config.yaml
n_layer: 12
d_model: 192
n_experts: 64
experts_per_token: 2
d_expert: 160
d_shared_expert: 128
activation: "mish"
moe_layers: [1, 2, 3, 4, 5, 6, 7, 8, 9, 10, 11]
router_score: "sigmoid"
normalize_top_k: true
routed_scale: 1.41
balance_loss: 0.000162
balance_bias: true
n_groups: 4
groups_per_token: 2
shared_expert_gate: true
init_std_router: 0.0214
lr_router: 0.00104
vocab_size: 4678
norm: "layernorm"
norm_eps: 1e-06
tie_embeddings: "early"
optimizer: "adamw"
lr: 0.00187
beta1: 0.9
beta2: 0.99
batch_tokens: [65536, 131072, 262144, 524288]
seq_len: 1024
train_tokens: 861400000
steps: 4488
dataset: "wikipedia_en"
Below are experts of layer 8 (counted from 0) of a mixture-of-experts language model. Rows are named router (the router's row for the expert) and show model dimensions 0-191. Each number is 500 + 25 x the weight over its row's rms, rounded and kept within 0 to 999. Numbers have three digits each.
After each expert's rows: a language model's description of what the expert responds to; "mostly gets" lists some tokens that are sent to it at least half of the time. This comes from a sample of Wikipedia text that the model never trained on.

# expert 25
router:491502504476452511530462478556514512484494461570518505510480518503470512507461496497484523501475472464469481488482495488497449476511543464525482461478521465572523535507508466518496493495502464503476475520473508525512528515488480500509499483524498506457498539483480514511479511524531467487516533511527539550467507524520473497499524464509509539466496489471508480437532496500498515477477539508519480503531464482544473514500468511501530489521464475501496522492493495517504504555523494518527468501467549560487498491519474533481482481488478522518536505480528502538476486525458475501
It responds to: Numbers and time words. Number tokens in dates, counts, scores and times, plus colons and words like since, until, late, Four.
mostly gets: " since", "enth", " late", " 200", " 18", " Four"

# expert 1
router:472519493478468526518525529516505511508492474525539503507478519513499565482482563478507518481503517477489495458500464521450488496501505457515514519504546484511502503514490475495486490469516468491490458525481501503506496503459521488513527528506479532467490499473482468474472488463515470482524522465513577534490481535497480500492474490513522525494463510486527468503505468514487520461470588527524502533544511484502497508527543525497497460510481537478489453491511486474482503524481483516521493506475548534501438476478481506481537496521466455546493503505503509524469529532521469510
It responds to: Verb stems and suffixes. Verb stems and their endings in narrative prose, such as allow, describ, requ, and the endings -ed, -ing, -ated.
mostly gets: " allow", "clud", " describ", " requ", " add", " find"

# expert 30
router:522535499493474506537525487497485541463464468542522480544472521520468514491495501472480519515491483516498493469526461484501539484505498507503519494482521493539518535515498499468522501464532461486513478463441480522486508479476474463454522471514533504486530492518493502456500525482495459484497527496482537504482495528492496500484477494473526503491503534471513440440502501502440528482465533535538482527524433489532473489524512492494478478525450501496477482481476547507522537537496468526516489507516545535493493466486534507472543485480505504530531494529527494541483501514485495530
It responds to: Determiners before titles. Articles and possessives, mostly the and a, before roles or institutions in biographies, such as former, member, the British Columbia.
mostly gets: " former", " appointed", " member", " elected", "uty", "istant"

# expert 15
router:482523480513497513502533505532487533471505490532512499466489490501480511495493494490516484485490518501513508465497473461453495499490493474527529514487533490500538524502478537518520513486521491517533488443458532496474500514469485513508483483499509530446515503495467504483482520537542451502515513492502509538478450508467497531449521471495502522494499470480528548444508467473474530448481559486507474524520502464553524496496504514505496505539425505475506509457494523506513539535508498532527512484515525493485488459502491537478529452489491505521570501490520486534503523510472486558
It responds to: Country and nationality names. Starts and pieces of country, nationality and ethnic names, such as United States, Turk, Arab, Portug, German, Belg.
mostly gets: " Turk", " Arab", " Uk", " Portug", " Hung", " Ec"

# expert 35
router:469531446485475480541505515529527510493477475540527489488484493484504519482477479500522542494470536501503511489497504481482502501522533485517486487495508479496473514531517510483516498470513426494516472496497479509451508511506514484499491550529510549472487538473479484515483532504522471498515536494507505479485480512498504515510457476458531477514497507505522524471517471478483502481477577494510515529549515464535483541491459489510479487482460497487498502530499493501519531535450494495491466514476516557476448453491448512473497506506517509537499536501554470561506488549461475515
It responds to: Mid-word fragments. Word-start or middle fragments such as th, land, long, fe, bel, poisonous, handling, plus Preceded and Succeeded in succession boxes.
mostly gets: " land", " th", " Preceded", " bel", " vers", " past"

# expert 44
router:513491483483500524532495504547500497478474486530514500487488503520489473482473529481533537527473501538474489489523473497502504510503493490511496503492536483509503521511504507459497487465512462447489481504448479518465519456462501482492496507489531481477462520490477512498498532503516493457503537501573513520485468538498468538530491517482511494509474512509490486471494469508441520500488506572496483530536479472550485521517528504509491483508463552488500468497517504490466568517494448477516477536515537522497489452486486500442559495491519465528503532514551530516469485528507494527
It responds to: Of and articles. The preposition of plus articles an, the and a right after nouns or prepositions, as in nation of, from an ancient.
mostly gets: " an", " of", " Of", "An", " about", " An"

# expert 2
router:490514494492504510538518483483506513502519463575534490503459524479484504462460519476495516521429514494501495480521444488461498512492488471490524531469532515493537500529499507450495499453516502487466468503470490491503495501485493487503521503468496518470478511509535503496517548496521450494512510477524546526483482516464479511510517473494508514494495502466527482477498471486476497497446542536513501516551457507530473502529531475506484465518494498477481492491495547482486545558456476491552500528512509532504490484518519480459543529471491484534497541525536512551474482536497482486
It responds to: Words after action verbs. Verbs of achieving or doing in biographies (took, won, received, wrote) and the word right after them, such as the, his, under.
mostly gets: " under", " took", " won", " gave", " received", " wrote"

# expert 19
router:510532497477470502496471478559461494476495505498547502484496514552522542446484502508501515508489496443506482507514466455457472477541520469518519516543562498514475496511479518504528496482474480489500476512478510526494509517475486498507456491518514539478517522501501503499476504506501436486568531452491517537481468505488530505492502514501480521492486483474502506471527484515486491470485554500540492537481476451497520528455512518501495531533452508481484468502516557515490551574469506505516496513499536511503474527510460493466502477479515526512510530504488494526495481511471508515
It responds to: Foreign name fragments. Middle pieces of non-English proper names and taxonomic names, often after K, Sh or Z, such as sk, och, osh.
mostly gets: "sk", "och", "osh", "ais", "oh", "aus"

# expert 48
router:547491466484506504525489494519501543533499496498539481517498529529503557473485528494463530532474481488479495474475524462499488493498533490542507533527535466534490486524503467481478506541511422476484502469457469562472529484477452480504478485492513477475504491503471517477459522485491479496528546486495536532488486523498497527492490494512546503517473513481508450450514489511500509472459544497530486527515495491522524535493527512504493473501473548473461480507534531518485522549456482517511487519494539508480500470487525487462500496493495524520524496500506476520509503521510438469
It responds to: Conjunctions and list commas. Connectors and, or, commas and ampersands joining list items, plus mid-word fragments like (fru)it and (ob)t(ained).
mostly gets: "c", " or", " and"

# expert 7
router:492532488489489514516554485523490513482477515539523500477472524517504542504477504505511493480488535499500480498529465471426500512474500497490530541498520452527490487506501496489516503480531467485534452459419509499470507523482473483509533495517510520482509495505497493470497521510531431461518478484528518472490497499500529527451462515484524481525495508469482464467501481497460502486461568485532483522522483486546491544513494502507520498556467496502516465499481523524503507561496478525523489512499542522495500462520481490487535459489497507539545514513510520531465479530481498510
It responds to: Roles, titles, institutions. Nouns for people's roles and for organizations in biographies and tables, such as politician, Minister, Committee, Championship, footballer.
mostly gets: " politician", " Minister", " Committee", " Championships", " Association", " footballer"

# expert 41
router:495530494480450477542532489504482552468497466488551505523486517494486554504485526518499497486502529454476476484486474469472513515478513471521508508503529490497507494544519479477514492504508461494510487496438534501476494496464512485529500502523477541442487520468485467504497499477536440477526488484487558513462512538490517506504462534470543494524483536504482475469528476522497508494484581536548494523510451494535513498464490510506483465510447508460498496537500498503498521539507492526492499511482530521479473475504476533494504511490479480544535491514524497548482485513495477500
It responds to: Noun endings, headings. Noun suffixes like -ation, -ions, -ity, -ography, and section-heading nouns such as History, Early life, See, List.
mostly gets: "History", "See", " information", " List", " classification", "Pop"

# expert 56
router:481490496497474522520506516522485539484526502523502500517494507519570516486475513480522496493475474472472465508482477464463505515493533479537521513502530483475487477486508491489533498467503463500524449553470496494474482486448491531522484497498523532470514514504478479489495518500494506492520526491524541532488476530486471509490476536488481514509493463493502497470540505486476519478464578496534471545496521465525512559497485539502550501514445500473547494480532502491502510520498467485512464534476518520512465467500456501483522481498506514531519527470513526570451472505495449498
It responds to: Mid-word fragments. Short vowel-consonant pieces inside words, often scientific or technical, such as ag, ir, os, oph, as in imaging, carbon, philosophizing.
mostly gets: "ag", "ir", "ass", "oph", "amb", "acew"

# expert 61
router:537496508460498509545513466477533536512497506527557505512460499519485565494432487489496520512474503500463517494508468498517497504535514467521520506510504495551520510546504477505499497504516408473493475493456507520489516457467461487491514464548510512471523515493518514509467519488497454474526555478523566536499490514503479508513506527489525509480491485481505472467529466484481522501458523522498468514542482457526483533488505509491492480501452501441490491463528510484478541527497486509531502508516534529474486478465516493450513475504495482509494496509504513502467497506489498511
It responds to: Commas and separators. Commas, dashes and pipes separating clauses, list items and thousands in numbers, such as Colby, then who, or 39,092.
mostly gets: ".,", "\",", ",\"", "),", ",", " ,"

# expert 47
router:514492496502488506511522473509501537445539461537566532529479514518505511488500478485505535497451549497486488480487481472488502500477488521545519497484545487507505526506519498475514487499506498514506460489469511508503522510463502469535478482518499506472496490457489489485515556495537462464532506455478521525481467516512506497482490484482525484482488511474507472476539507478503514504485538527532471516556440472529510506504504495514470494526458498451494509474524523480503520539444453528495484491509535525516479469500484477485562496449492473523501511514514513527440491520472500559
It responds to: Pronouns and determiners. Function words that, it, all, this, they, such, there, usually starting a clause subject before is or was.
mostly gets: " there", " all", " such", " this", " these", " they"

# expert 26
router:507533479498493491498496477531492509476488504518526527512488520484523537513464523502503490535494535463501439481506474455463485496519506460536508523507512511515510532514480461478535481521548473482491454485494501519518509452482485507508471499489535501472516489502531491516480558480545473454550532487517552515446454512492511513481507516486518480487483489470515458480493480462478518475465570516519504529502457466513501539484516516485466491529505478484512526470513534499496537525458470526501502507530527557479500485504487472460557488490539493526515514509486505511496502534466479498
It responds to: Biography sentence subjects. Subject pronouns and relative words opening clauses in biographies, such as he, she, They, who, often before was or became.
mostly gets: " suc", " They", " she", "She", " he", " who"

# expert 63
router:473531478503501534522495498526501487471509485516533508464483504510521550511479496491503517500497500451507503480507477480431482491495541438534529529502517504506511523510492479511529515475504494500488471496450462530493557515484484482496493489490506551437513489521527467458490526503486479482512535467476508555482479517465525511509476504510499514484468500485521457483510476471494524467477571525494478540517490480533468558522505483470513485488466500470518487446494533493501540561489510512503483534540532533458505473516476489470510468500523490518529517482508533526528497495490485489
It responds to: Table cell separators. Pipe separators and numbers inside Wikipedia tables of standings, votes and squad statistics, such as | 12 | 0 | 7.
mostly gets: "',", " —;", " 0", "%;"

# expert 62
router:498490482444507528522488529520503545491493490539504522478503536531505501482468500495504519535502500491458525474500476483513479497507498471553498496507514505536543513511497509483494501480512477478503472511498510530491518497448490460523477509505558525479522523490514516479475515478501471486492537505511563522451480517523484532485501512505511520461476497492519470467523476469487500494450542513510494529570466467499518536479482497485495481501458483471482472474507505466454539564439457499546492488504527543484478450494494494455535493487511487550502511511520503520496481525470455510
It responds to: Linking prepositions and conjunctions. Connectors linking clauses or list items after commas, such as as, with, by, among, including, while, where.
mostly gets: " al", " along", " among", " while", " include", " where"

# expert 34
router:495495490509479539506512477513501522493483467550544510480486521469528542515457489464506533479480472504495514488501507512461462497536495448523537463504469490495518575530484484498535498476527442504499476479466504478489566482474491511488529489515535551467493498489467493492495521512523450498539522466517535521464504514492487495514505523490534512452492504468517495440507468477465516507475532542507501473531492482574482516512490529528490508510454490455493513459509494518507508534508492486524509496513544545487478463483467500484530497523522489515498502512515501532493495504474493520
It responds to: Dates and ages. Month names, day numbers and ages in Born/Died infobox fields and dated table rows, such as October, died, age 31.
mostly gets: " October", " Died", " November", " died", " December", " September"

# expert 3
router:498518485503505517539521472523512543481515476566514504479530510522548505503458497520448530490479479456507470481533491484497471469498520472487511499500519464530491507506488470468536489495537466488510465500468447522455501508505462528479513494516499522463502508523523478467499499508542454468526529514540497528479489533481515483495507506464481534514483525452515510432521478478511506482484544528489471543531464497522508530526499511476514480491497484489521468485481530518463554543471502535540457519496509550502500468528474527498516490511493511518522483513528535518490495531494477464
It responds to: Sports scores and results. Dashes, digits and result words in sports and competition text, such as 3–0 scores, silver medalist, goals, yards, rounds.
mostly gets: "year", " medalist", " round", " yards", " quarter", "ronze"

# expert 39
router:479541469461501519516513501545494500478506491528550482502493510520513543505454514476513516471484507450503492508518465475465545500512497472527536519490548455516479516527502487485515516477507456477491476512451496492476501515498514492518485495524516527463481519505499494462489517514535455481541534498508545531464496519504517498470499530493518508518490511478512465472516494500478501467450573498530454531526482466500463529483511511499513496539466515476501464455488533548490511556464499520514479513486544519515493471503455493470529498507506519544506513510498516534435477487490489532
It responds to: Name and title endings. Final pieces of surnames, titles and names before a comma, bracket or bar, such as Jones, inson, River, closing quote marks.
mostly gets: " Jones", "inson", " Regiment", " Wilson", " Johnson", " Williams"

# expert 28
router:516517459510470512524492472518509512495501504550532481463519507532519509525480529488481526497485474468491478516530479466457473492503509517503525467483542493543480526489501481504518529533539466475542478509461492523492533457499501476544498505558522535487509470521514483470494530496509456460543562459488547523464484480491532521460503514498508496495474453460518492484539528490471516463457530530502486530513498478509495526452487505482504494513476514486490468482506533512459546537436517493503464495487520518459485528520501502475482503481516510496523522497464517550496515486498490483
It responds to: Surname word pieces. Inner pieces of surnames and compound names (Mc, -kins, -mann, Mackle-more), including hyphens joining name parts like Hwang Ye-sul.
mostly gets: " Mc", " Thom", "è", "aff", "che", "kins"

# expert 29
router:534520471499460525506533508515498537506473446549500520520519529525484524534494490495488499510464479467499498463501458472474485460488499501486502493498507491552505521501526468506513482503519461494531488533445501524504505511497502520515483534469538501457544503506480477477495502493523462530543508473526481498464469557465545519485497510494545529512486490465518483465491486485483525473443555519511491528535460458519463497485510484491534520515467485489499531539476496508477507564490453532522489495511509534454485501497494512541523495505531485497546470488504503539466488479484503512
It responds to: Capital initials in tables. Single capital letters beginning names (S, M, R, J) and digit pieces in vote counts inside election and cast tables.
mostly gets: "J", "R", "P", "Ch", "M", "S"

# expert 4
router:546524475485483513511529468508460522475480463512542493518469539528492532481536517481470531517463536475444505484493485485430517483524530501534505513503510488510483535517498479491520519529500497505513494497445497510474555458464485476506527491495529506516466490472472481490491556521500487494537521486518551539466472521500476491537496489495513489469477501488483487457513475475488534479469522550535506512506471462534505522488513476490499489535467502504535496483465511550503512508484478542536517500499529511494466459482498492458492540521479490530524472485524529544462509530495505527
It responds to: Infobox field structure. Line breaks, hyphen bullets, colons and degree signs in infobox lists, especially taxonomy fields like Kingdom: Animalia, Genus, Species, coordinates.
mostly gets: " Genus", " Species", " UTC", "Scientific", " Clade", "ylum"

# expert 57
router:504556501450459521528512461558496521471560486541528478513480521508502511503491502475525517530477472458466471501522499480462511498514497507543503479471499508537498504537500485495515489444509482480534484461461499522473534472472519496526489527479519543481500489485523472484487541503504473520545507499541553481517478489509510511504514483513488537509493492500482502490552464496488517480478541521526484529516445483538494538486509535501476452532486498443507497446503523484473512542458496482519487485533503506519482515504477503503486481494478503547524515525488465550481507490462495499
It responds to: List line breaks and dashes. Line breaks, list dashes, table bars and heading marks that start list items, plus some first names like Queen, Jean.
mostly gets: "\n   ", "\n\n", "  ", " Queen", " Bin", "aut"

# expert 11
router:501463471522513503528492482539492525488517488527548551512495532514519523503459483503458538497468476468504547501498476493448503485510547482510512478491484501522475496486513472514528504499509469523475481482457486526505495513459463497479495473504521525477471515467520469489486487494504449482553540491531487540497503565498519475486555477508505520518502528487540495477517462495451492518499530537504448514536478476536517501510487512482478482496492512467505469489529541535495540542433476511503495498476512533531490447500462507468524466496496526504538502487543509531505487509515490486
It responds to: Numbers and units. Digits, decimal points, percent signs and unit abbreviations (sq mi, km, lb, per) in statistics, census data and election result tables.
mostly gets: " per", " sq", "%", " mi", " km", " lb"

# expert 16
router:482492477473501486548510518522509549520500497516527506474494525539522545488501490517507499530534503471520546491520493463446506496459526468539511492485518511476488535523501505509513486497550431511515503525468515531498478509503482522497523507448511536458499482490523506479472509525567483491518510494502515507475476494509493516476512488515501493490478525495479488458493488475490512507464565502516488502520487476545538478479475537501486504543442485464521461465483503518468530554454457498499475477488534517514498433472460514485505513545477517519558525488493506479496486503491493517
It responds to: Place-name word starts. First pieces of proper names, often places, such as Los, San, New, Met(ropolitan), Mont, Charl, often in tables or coordinate lines.
mostly gets: "sp", " Met", " Mot", " Cal", " Pet", " Tor"

# expert 54
router:465520502484487528529528503523511544460495455549521516498465496502482540494469491502516536500493530472492481454499491500481485505510481488482528506489485494519530521528494469479521465480536436530498464490449509498477525516473482500482520484522503560461497515482484452493506495497533439467515499449501528520497496518526498506495516487457528502489479540450481502464496485502500502484472569529516488494568451503542483504483501513512490486497453480457499493489506534529510508525502524510524493531489552538460467481501477507517541472515477504511528506504500498526492464531457487512
It responds to: Time and period nouns. Nouns for time spans after the or in, such as time, year, century, days, plus sentence-initial However.
mostly gets: " However", " year", " century", " previous", " time", " day"

# expert 49
router:512511515485470492559530479492446514472505486545550495480473556496492552519457502453495507492501481479543545478512489454471491498529501493499533486469508499520544495522520488459510462488522492534527480502460513496511497457471487506522496491511493476459504509467507507520500539482505507446543533486526527493510510499522508494491514494455516507536501488462459458464530507479499508471466529500506523528488462500556499553480495497482551486500479514468519516528526516513465508520465489513494482491485504529536493470529456502490512451515480493514528518485510527552474468527476496515
It responds to: Line breaks, word starts. Line breaks, especially before section headings, and the opening pieces of words, such as phot, gun, ospital, card.
mostly gets: " phot", " gun", "ospital", " che", " fire"

# expert 23
router:501517485502466513512530510534503477463524496518556456494478527520528531501485516480482533472503559452494496454499514456466523484501533480490488488509510466488498507526479482497508504466554484528514448477442512531506475493489501464507494499486505523495496516493534467476510517540531472492524510473536505513478510559493536513485497425482502516504504509504506465454506483525495485459474527529496487537551494493525517552506492482511487472490477519486501517505474510529492520523442493500526481504506521550461472471496484505493543494465469533559527483544491522519508472504488499500
It responds to: Table structure. Markdown table separators, pipes and line breaks, plus header words like Goals, Result, Pos in sports tables and standings.
mostly gets: "|---|---|---|---", "|---|---|---|---|", "|---|---|---|---|---|", "|---|---|---|", "|---|---|---|---|---|---|", " Goals"

# expert 22
router:516529502494493500493503481536491504493532507537520523480503533524523557488471519509475505490489486455467475507518472466460484467518501485515514483477506500535501511521492514510505527487519476461519439521466492514494514494479493479538481507527522543480505471476543471470479518490529471469561538461495531551483489487510537523487500511513477501489490479489531463463533480481480498484469566501531485536527429460508490544507509508520475483544459480482492487457497525472514523551459496519540486510537524505464483518483470534496519471486498516528504490491478502546468498522493508509
It responds to: Given names in lists. Personal first names or their endings (David, Chris, Federico, Gloria, Ritchie), often in sports draws, tables and credits.
mostly gets: " Joe", " Chris", " Mike", " Robert", " Michael", " Richard"

# expert 13
router:499562508469489522526497491520511496485482470510553493486474541503517552494472536503493521491489521468502507447520509475474469507518531452517504494476523464507511526517489468479501494486542496509470441468495465534494496450494485500519488512492508523467466481495489474519464526489513496508535541497503565505495500543498497497485508485507525517491482492446535453500477457467492520471469541528487519549526490482516462535475504495484468456487497523492469525479514526498485542515454480531501487526518515536455467469513484519478528513522498533530520537528485519517507483553504491502
It responds to: Modals and auxiliaries. Auxiliaries, modals and "to" before a verb, and the verb that follows them, such as would, could, has, to, never.
mostly gets: " would", " could", " does", " will", " beg", " can"

# expert 43
router:536551466452482505540507515507482534465457450554546478515513533489496511489475540494472488521439508475520506464492482460475500487517545469487489517503538488555535521518530486451522489465543471513534515471463493508486508489521466497482512493488525505482487516455510460518510511486536489514532526518494510505465502512495529549495525476461497480479485514486502491478480496514478527473476518521491520538527481463562511498478469494486514454480472500482487497518452486495503523523479501540490494526508504526476476442516512536484524501491494511509533539537523491526495473507493483499
It responds to: Word-initial pieces in titles. Opening fragments of words after the or a, often in capitalized titles and award lists, such as se, Rec, fre, Red.
mostly gets: " se", " Rec", " fre", " pre", " Fre", " co"

# expert 9
router:530561477522500493524483537532494527479502460506556499461473504526495527503443541490472500480486526486502487498508449467479518519485538490474534530472512488527485498515515477457529493487514481531487474482436474516482506481460491480472528508499525519469520514515480517491516511520510497484514523512489531470495517549527502505498466455473550511499497492461502475458479484501442500462465534497512464545537488513539480527509498498541517459532476506487497506503477526509497541485497490490513493520482544535493448447494483508498522514513474510512515492492524476543480475559522504491
It responds to: Common noun/adjective starts. First pieces of common nouns and adjectives after the, his or a in prose, such as health, social, c, ical.
mostly gets: " social", " political", " cr", "ical", " health", " post"

# expert 14
router:520509482516510503509542472488463528480467433521523470541511512519473546499470509504456509494488526466496512465538470466465517506518484471496512505501495528539499552512499516465495517484532505530504499464452510521507512485485480512496524488493511487462447490486473516477513529510502466493524503494490517513475491529505518502486484522479522512511508551473499484454483431462464491476477511535510493539539470478558497517473481484493478482510524495468522509479474538506497538507472485563525481462509533491486490462519491558508498506471509505521521508576512497538480503519490465486
It responds to: List line starts. Line breaks, dashes and bullets that open infobox or cast-list lines, plus the first field word after them, such as Born, Country, Website.
mostly gets: "Personal", " UTC", " Website", " Occup", " •", " Born"

# expert 5
router:491532476507477535514486500549477495466501518529524509483479517513528533494479510502508512473524494457501465503519455489450469464499507487546511484491550476510488514494481499508527530479490469494532467526475524514470536514474498499537483461505526541468506501497492493463474523509535458475540532452510540543473470500489514504468506512483504500498477489469510510470535487478482513486466578498536463526508479479506516546461519525505523513558460501483496464432513521518491526541506538485523474510484539513499480496488479498480506459514492518521517530482492491542470491462492500512
It responds to: Place-name endings. Final word pieces of proper names, mostly place names, such as -burg, -ville, -shire, -ington, -ar in Mahbubnagar, Trujillo.
mostly gets: "burg", "bury", "ville", "awa", "shire", "ima"

# expert 21
router:508497510524464552500503477525482537490461511529520485513467536520498543494475530473482536510459478463497490488515488468474476494502538491514529460469509446533515528524520466481507520522495450502506479510461499518521549483475508495510519525512544535477487507483531468504474538493520465467518525476555540487489475531539485522476511488461521518492485506449484488475524457495511526483473536496539460501538485500520510538461541473465539471517492495474516493507490508477456508509434471499533495511486532541512459483527499483497514469498508492513526531513527516516486488504499487520
It responds to: Sentence-ending periods. Sentence-final periods and closing punctuation before line breaks or new sentences, and section-heading == marks, often in species stubs.
mostly gets: "\".", ".\"", ").", " ==", ".", " ===="

# expert 10
router:498512476475488514522546508507472491470489486552536507513480521532506528528461476482486488466467508485516495447531512466460524496510544501510552487487520452538518514520527492516501534499524458483540488494427491516483501527480473476524517489507487570443495493487477496487490492483529470497534516483488536481515484530486493485492515499521541487499467526453495487455516497484494513502481547511529473529531460488536470511507479480498533497510426458486484497464486498526475509545491514488509454512525530530501495475516488507500521477523478494528503520523517528519464463485511501537
It responds to: Acronyms and media names. Capital-letter pieces of acronyms and model codes (USDA, MotoGP, F-4, VRML), plus radio, TV, Records, television words.
mostly gets: "BC", " radio", "TV", " TV", "ID", ")\""

# expert 33
router:500538469513450494506508520535515510483488482528537489503488499524507533493489535499503526477453481490497506476489466467478536490526518502527524515496550437504520540522505479466530480473514465497521483491468478534491489517492510470495505495488523541471530491491481450499496522467540469500536527470501518526486481523519496493503486464494490497501490527478534476461487488497493509490458562525533483565501484474569489533461488502488521468524467501464493504518514524525445519547456492505516469490498515546494480494519469505503549499493483485557549503496520530539481481476495499507
It responds to: Titles and quoted names. Words inside quoted titles, nicknames and foreign names in lists, such as You, Love, Gold, III, ellipses and exclamation marks.
mostly gets: " Love", " You", "...", "..", " you"

# expert 12
router:527525487497485524505493491511491529481525440539505496468535520537516540491493495509482489520504457491513526472503467471465491500517501450518523504451513506512538505517487510495500524510570488514501470481482496480517511488488494495504493520484510522501489486508497480502474512535528461499541528501501511516465475511491518524461537468483507523499490486497498482458525513458475496479454548527493491498512464487559463474489481520473459487521434479468483515489488522505534566523435465566508479517531544494465464485495476540491535489503502508528542505519503520514508500510470514547
It responds to: Personal name starts. Opening pieces of people's first names or surnames after a first name, such as Fran, Rober(ts), Mor(an), McC(arthy).
mostly gets: " Fran", " Jac", " Stev", " Jon", " Jo", " Luc"

# expert 6
router:549541484508487510485510475554492518465511474519482518483485498525495524470501529492502485517510453497511532463501475480477486495510536503548531502486524488518540515555504515495529496497519467533474496489476500534505468504505469472494502507512524515510521533481500483466484537500529466505547525494515538494484470541484517513452521483495515516454440491478518475453531490490446494488476540546503535520518470461523487487485517500505481461496472505471502505450494494506473526535512491574503492545530552487490502469516447540492510480461523473524534504530495481527491493485489510488
It responds to: Foreign name initials. Capital first pieces of non-English, often Indian, Turkic or Asian proper names and places, such as Har(idwar), Mah(ar), K(rida), T(utub).
mostly gets: " T", " Ak", " Bh", " Mas", " Ok", " Mah"

# expert 46
router:504524544504459521504509500539518508494519502527526524490493527515526521477469530486522516472499470489513533469483506483453495514503551505525503511506562485499509515529516492456536457517544426498512473483434501482454504460497523496520513483537500510491541468464468472435512509478522506466554526503503542518481522529517505510508495479458522475512477466489507459479488491495493487466480520514527498523519495468533503534484508516476495471496476541498492497503491514514469509525453505496503490523456512513497525458516506490516536485481524512516558514520476488532525483536476510451
It responds to: Mid-word fragments. Word-internal pieces, often m or w, in mixed contexts: Water(gate), Mon(te)fiore, bi(w)eekly, meter.
mostly gets: " m", "w", " sum", "m", "con", "min"

# expert 60
router:493504497517490534542489489533518508511466477571548486511471519497475498481462481472535543513467463537509493479529465510498513491498489472501492504492521505528546499524497497458528482443511458481485464510474488527504516488475507498463500511483545522476484507492496520462507519507513465491517536476547534490504467528518450548509522487500505500492461494472504487468514492474440510488450499550528477501527462473557512549490516514479520505496505514481492477472520497494502515544475481495552485532500555538486470462494507488469541491495482491497526519512517514511472455517470499498
It responds to: Prepositions of place and time. Prepositions, mainly in, during, from, through, within, introducing places or periods, such as in Russia and during.
mostly gets: " during", " in", " within", " During", " through", " across"

# expert 36
router:496551478477498501504520498531494535475467464500550512487472511514479542475434509496479548494484538466481514459497488494448522478523499463512494511504512491532514494526500485466502516486529472482480448512496504538541492457447525494500515520506515529460491481493524494480489529485503453502542529468505590514502491534509484482489475504506530539510489513466514445484476469501505505471466553516510499544538485472528473520500495517496487468515478515476494491493509519511530540527476473506530482496478522544447456475503514504481536492495485499546512505485515478507521477510499508505
It responds to: Passive and linking verbs. Forms of be and verbs or participles after them, such as was, been, served, found, compet(ed), (wid)ely.
mostly gets: " served", " been", " worked", " returned", " went", " being"

# expert 45
router:472529472461450528494529527529490497460517494531583488525481555515515505492451514463525464477498500454513520462496516458483491493495497462489473537492510488494508531518488506515511508482510483490513481490465525487472522527484478484526487510517511558487516498463491487517466510490514464462549537497485486522475501498491532482478486455468520498505471532465550497455515504476473554485460573508509481509498492487517529529484488494466498494522462500517516507505499519525478529562446483505535496483512490509481484489512474521513537498520496496523559507511481481524479490498494520515
It responds to: LaTeX and foreign words. Backslashes and braces in LaTeX math, pieces of non-English names and encoded bytes, such as frac, van, und, Korean bytes.
mostly gets: "\\", " MPC", " und", " \\", " van", "ww"

# expert 40
router:517526491475491494505499475517498520464471492519547502449511528515513535455452491503514540518448467499464509478512503498440468500497532516482516462519522489493534504527496493521521520474542480518476459489460485495477547450511484468512539503506527508456507506492509495471510507491514459504514512493508530511456495573495484483503493496520506522503477497515513463471531465484480522479451511539513521546520445519502487552505505502512492493525446498481472501479522511529510532561453522529517450508514508531510485448506471508481515508498466496506541509490495496536498489527478484513
It responds to: Table cell numbers. Pipe separators and numbers inside data tables: vote counts, league standings, attendance figures, climate values, e.g. 509, 44,414.
mostly gets: " av", " approx", " Route"

# expert 24
router:489499454515497527481466499518504507498505484531553498480500516515520519498509523485549513486480505476498492479531425454434477479511505504544532455497526504499493517446518526502540526461523458470548473498479480519525519511506485516511456497495548540502534519472511502479506498484525471515531507483494546535476475486477513505473508476495461479493486483473532487466506477476484505437496549521510460521510501507515498533478511493519499499554454487489508469454484531486523532553476478516549487512526501523510479492503468491488540504493488505514497507504493514501464500507448533523
It responds to: Mid-name word pieces. Middle fragments inside foreign surnames, team names and numbers, often Slavic names, such as Gr(g)ić, Vl(ad)yslav, G(a)špar.
mostly gets: " Rober", "ls", " Mu", "gl", " Ol", "aud"

# expert 32
router:503508482506500524546514488519485532498485518561527518459487520514502543495465479503495491513503489487506493472528438494436507474480499474508536515491537503531505515500492510512529508481526461483534457520437514530510511515478481493493506480501478528457526481501521517452472527522546443445499509457507513531497468504514500525490491504511467525466482488463497503457497486477494498480480567514539463524507456475522486547494533522487493485538477509482509474463504533515496530552509532494549484498536508508510493474488500483487547511498491530535501508490469483536458476486482503498
It responds to: US places and teams. Place names and their pieces in sports schedules and team text, such as York, Carolina, Illinois, State, and at before opponents.
mostly gets: " Chicago", " Florida", "ansas", " York", " Michigan", " Carolina"

# expert 51
router:481508499470505481514541520536504501462486448514527517488510512492518543502485515523501522495481570459510509457482453473460509475478506449500545473499510483505499509529493479469531514447505489516537500486472494529489491502481511512498529471493517510470478540481491477484494501460512470493485508494492546498470514544505513505488492483479532515517503507491524470488490470484480514469465573507516507521533481534531518513535510481479505462522477509470517471470484480498496525547454502511531523495486529529494439446508445530495498520486473470573513523516503499518526477534533507492
It responds to: Abstract word beginnings. First pieces of Latinate abstract nouns and verbs after a, the or an, such as due, particip, adv, fund, trad.
mostly gets: " due", " MPC", " opp", " vis", " particip", " adv"